Weights of a small mixture-of-experts language model, trained from scratch on English Wikipedia.
Experts: 160 experts in each of 14 layers, a shared expert of 64 neurons.
Below are experts of layer 11 (counted from 0) of a mixture-of-experts language model. Rows are named gate (a neuron's input weights, with its number), up (a neuron's input weights, with its number), down (a neuron's output weights, with its number) and show model dimensions 0-191. Each number is 128 + 32 x the weight over its row's rms, rounded and kept within 0 to 255. Numbers have three digits each.
Before each expert's rows: "raises" lists some tokens whose logits its average output raises strongly, later layers aside; "comes after" lists some tokens at least twice as common just before its tokens as in all text. This comes from a sample of Wikipedia text that the model never trained on. Tokens count by the router's weight.

# expert 51
raises: "==", "===", "The", "==P", "==C", "In "
comes after: ".", " |", ")", "==", " =", "==="
gate0:125098106148102101106123101166147169156179113077161173118127094065149147138112091084159147104121123128104161159127094119179076117138067124146164127118110143136106120157123111118161153177110093195177131142116129145146124110125154114173137144071119100131093209118078193147160132142110067127129117119142086138145113173183124158110152141155203137096118136139056101129112176202143132105101091097087115096130132099144191121119080120115148098125103172108109153115153231150138102172026125151094146104075093153113101150103127178130150036129111115099119168163123092170094137145089163142
up0:140138148139157159164168077153122110186131120201122085131112196158107072157100125110152110139130132151070111147148180137132163133105147136103139111107098148127157068171176182084145131080141111120092138141149131106128117083092179140134116131108110149107110104066147124098127134100139129068116101104145149127081122159177152127102165091126141177091124121124158086113098055150087186161097137177096138139066062123076136146162083133171165159146056109148103016111096074169152166131123113080186118115124134092152164115115087085131106181125155162158160158088164128148097075132114183111
down0:061133127094192181170107150135102134158147087125149153082130088124109104135111130123128074134128098166111110128104127143135158125110193172095097113115141166113134088136088141065119163155091118200143120110118101069164159122181127123123196096061136088233107161132103105149109112199036078102104126131109154122150165147094116129188178073135134119115140175160100157078159180152129165146165142154200121090130136085114144150124175156141189119136127163059095097152103120110144123129124082145122131127134112123119188161111102136158109144109182187121140100184163110144135121142101179137

# expert 25
raises: "===", "S", "F", "A", "\"", "M"
comes after: " |", ".", " |  |", "==", "===", ")"
gate0:095115129134065149092100105127135158107150134169144124063055202063148152092113150063111134150095152075124120095157131122172119147153158131124156168041128123178092101086144101127143135106112149150095089169153115130102111134127176135123124136102119143101109098121110127095143167096124107148154073168136173132122084115207125149130106064121141101138041063142106156168150171125135129147159141087095128150126096108097196146147211154143163124172076130086125165104060129153147096094149119116177062125111102158110134099155149196125152172150133176106118189097123143161094065131116141143
up0:121181112170142164124140151114102106105136135143132108181115152191130230130118093191182083140113165185100144137098134132031190157118167050197127118155136136072097059138150155158107136107139140123159127119093155082087116095193164085134136127148159134133108121171122108101134116144125155132142116108136089088117184134139054139100086192141083112132141163137129144134162116140174111126096107204165115112142121159147168125066081111035165155091138128147116135105106154091136146094102134095148158160153096122092149123105086101142114097146083102206129132103153151155132115161149097154
down0:136187132165079133021177136088103134096126183166143086168129101140125223116127084082130138140131159145125117136142128161068134135166122079220179153126085177117187113107173083148108118145114154134088075100068133081105147146131113124085177071109116139121141092122123150091085144128158124115151113137083150136107147160164088108128100169113117096119169114196112083094148120096139071111113101121086129108104121112131134147063100156089130148091113164153165166093184143124108115121089167125122159186160119148100187124118154110166082155199146152129158151120107157127151089195145138128

# expert 156
raises: " ", ":", "em", "om", "art", "–"
comes after: "1", "2", "\n", ": ", "-", " / ("
gate0:107109073134062177097089176124118147104140126172117108147150116148109100153147087150126115047115113162094128119149128089154105118093181129127109178148115139114108120156126109093103203094094125153146153113179123127126101046133156164149111152117075197114151098095145096109061058125106157127144151127129089103132104159106134134149149156092055187143144124128129160143119146177104137077175155177112136188131125087132187108114148076096146126171107172131116117116163125126139168124080064122117154160109074134069077147155031113100100097150192148086157132139101127082190152111096080154
up0:074063093120113097156122153150203110133083073102163157148165123179113125188144097094144128153121120203076122137059106097114094200095098128144152149093147115140167161206127131159130098146053118154186106126109147118099132141163132124112134118122102146115128104098101107092094138120105189133133127093096181142178143131140159111156063116064098144149119141118138184106103103079135099157110183119137112130137088072126124150150176138130152132143166106173062157130178170113095076078111124170110164134103074188097111123143096155175138132121177155099095122153100154142161139097120071048
down0:181130101117118085192135140113173097090141143155170108128137152157133143124140094150147073112154147140132133157067154163121134085113188076162120152192148136152096166137146143090122138130159092070171099143148071107161172089116121146099125150138101121120111161088133103031084110148151182124134154159162169120130148151103120089122035090148150149182076089117121098141142115154120186097136100108104064113102173170066140108149182151106136152129138142103103097138122097085078135134173111172178131099118106178072119137121148120160127192160115167043113106141097123111118199147049139123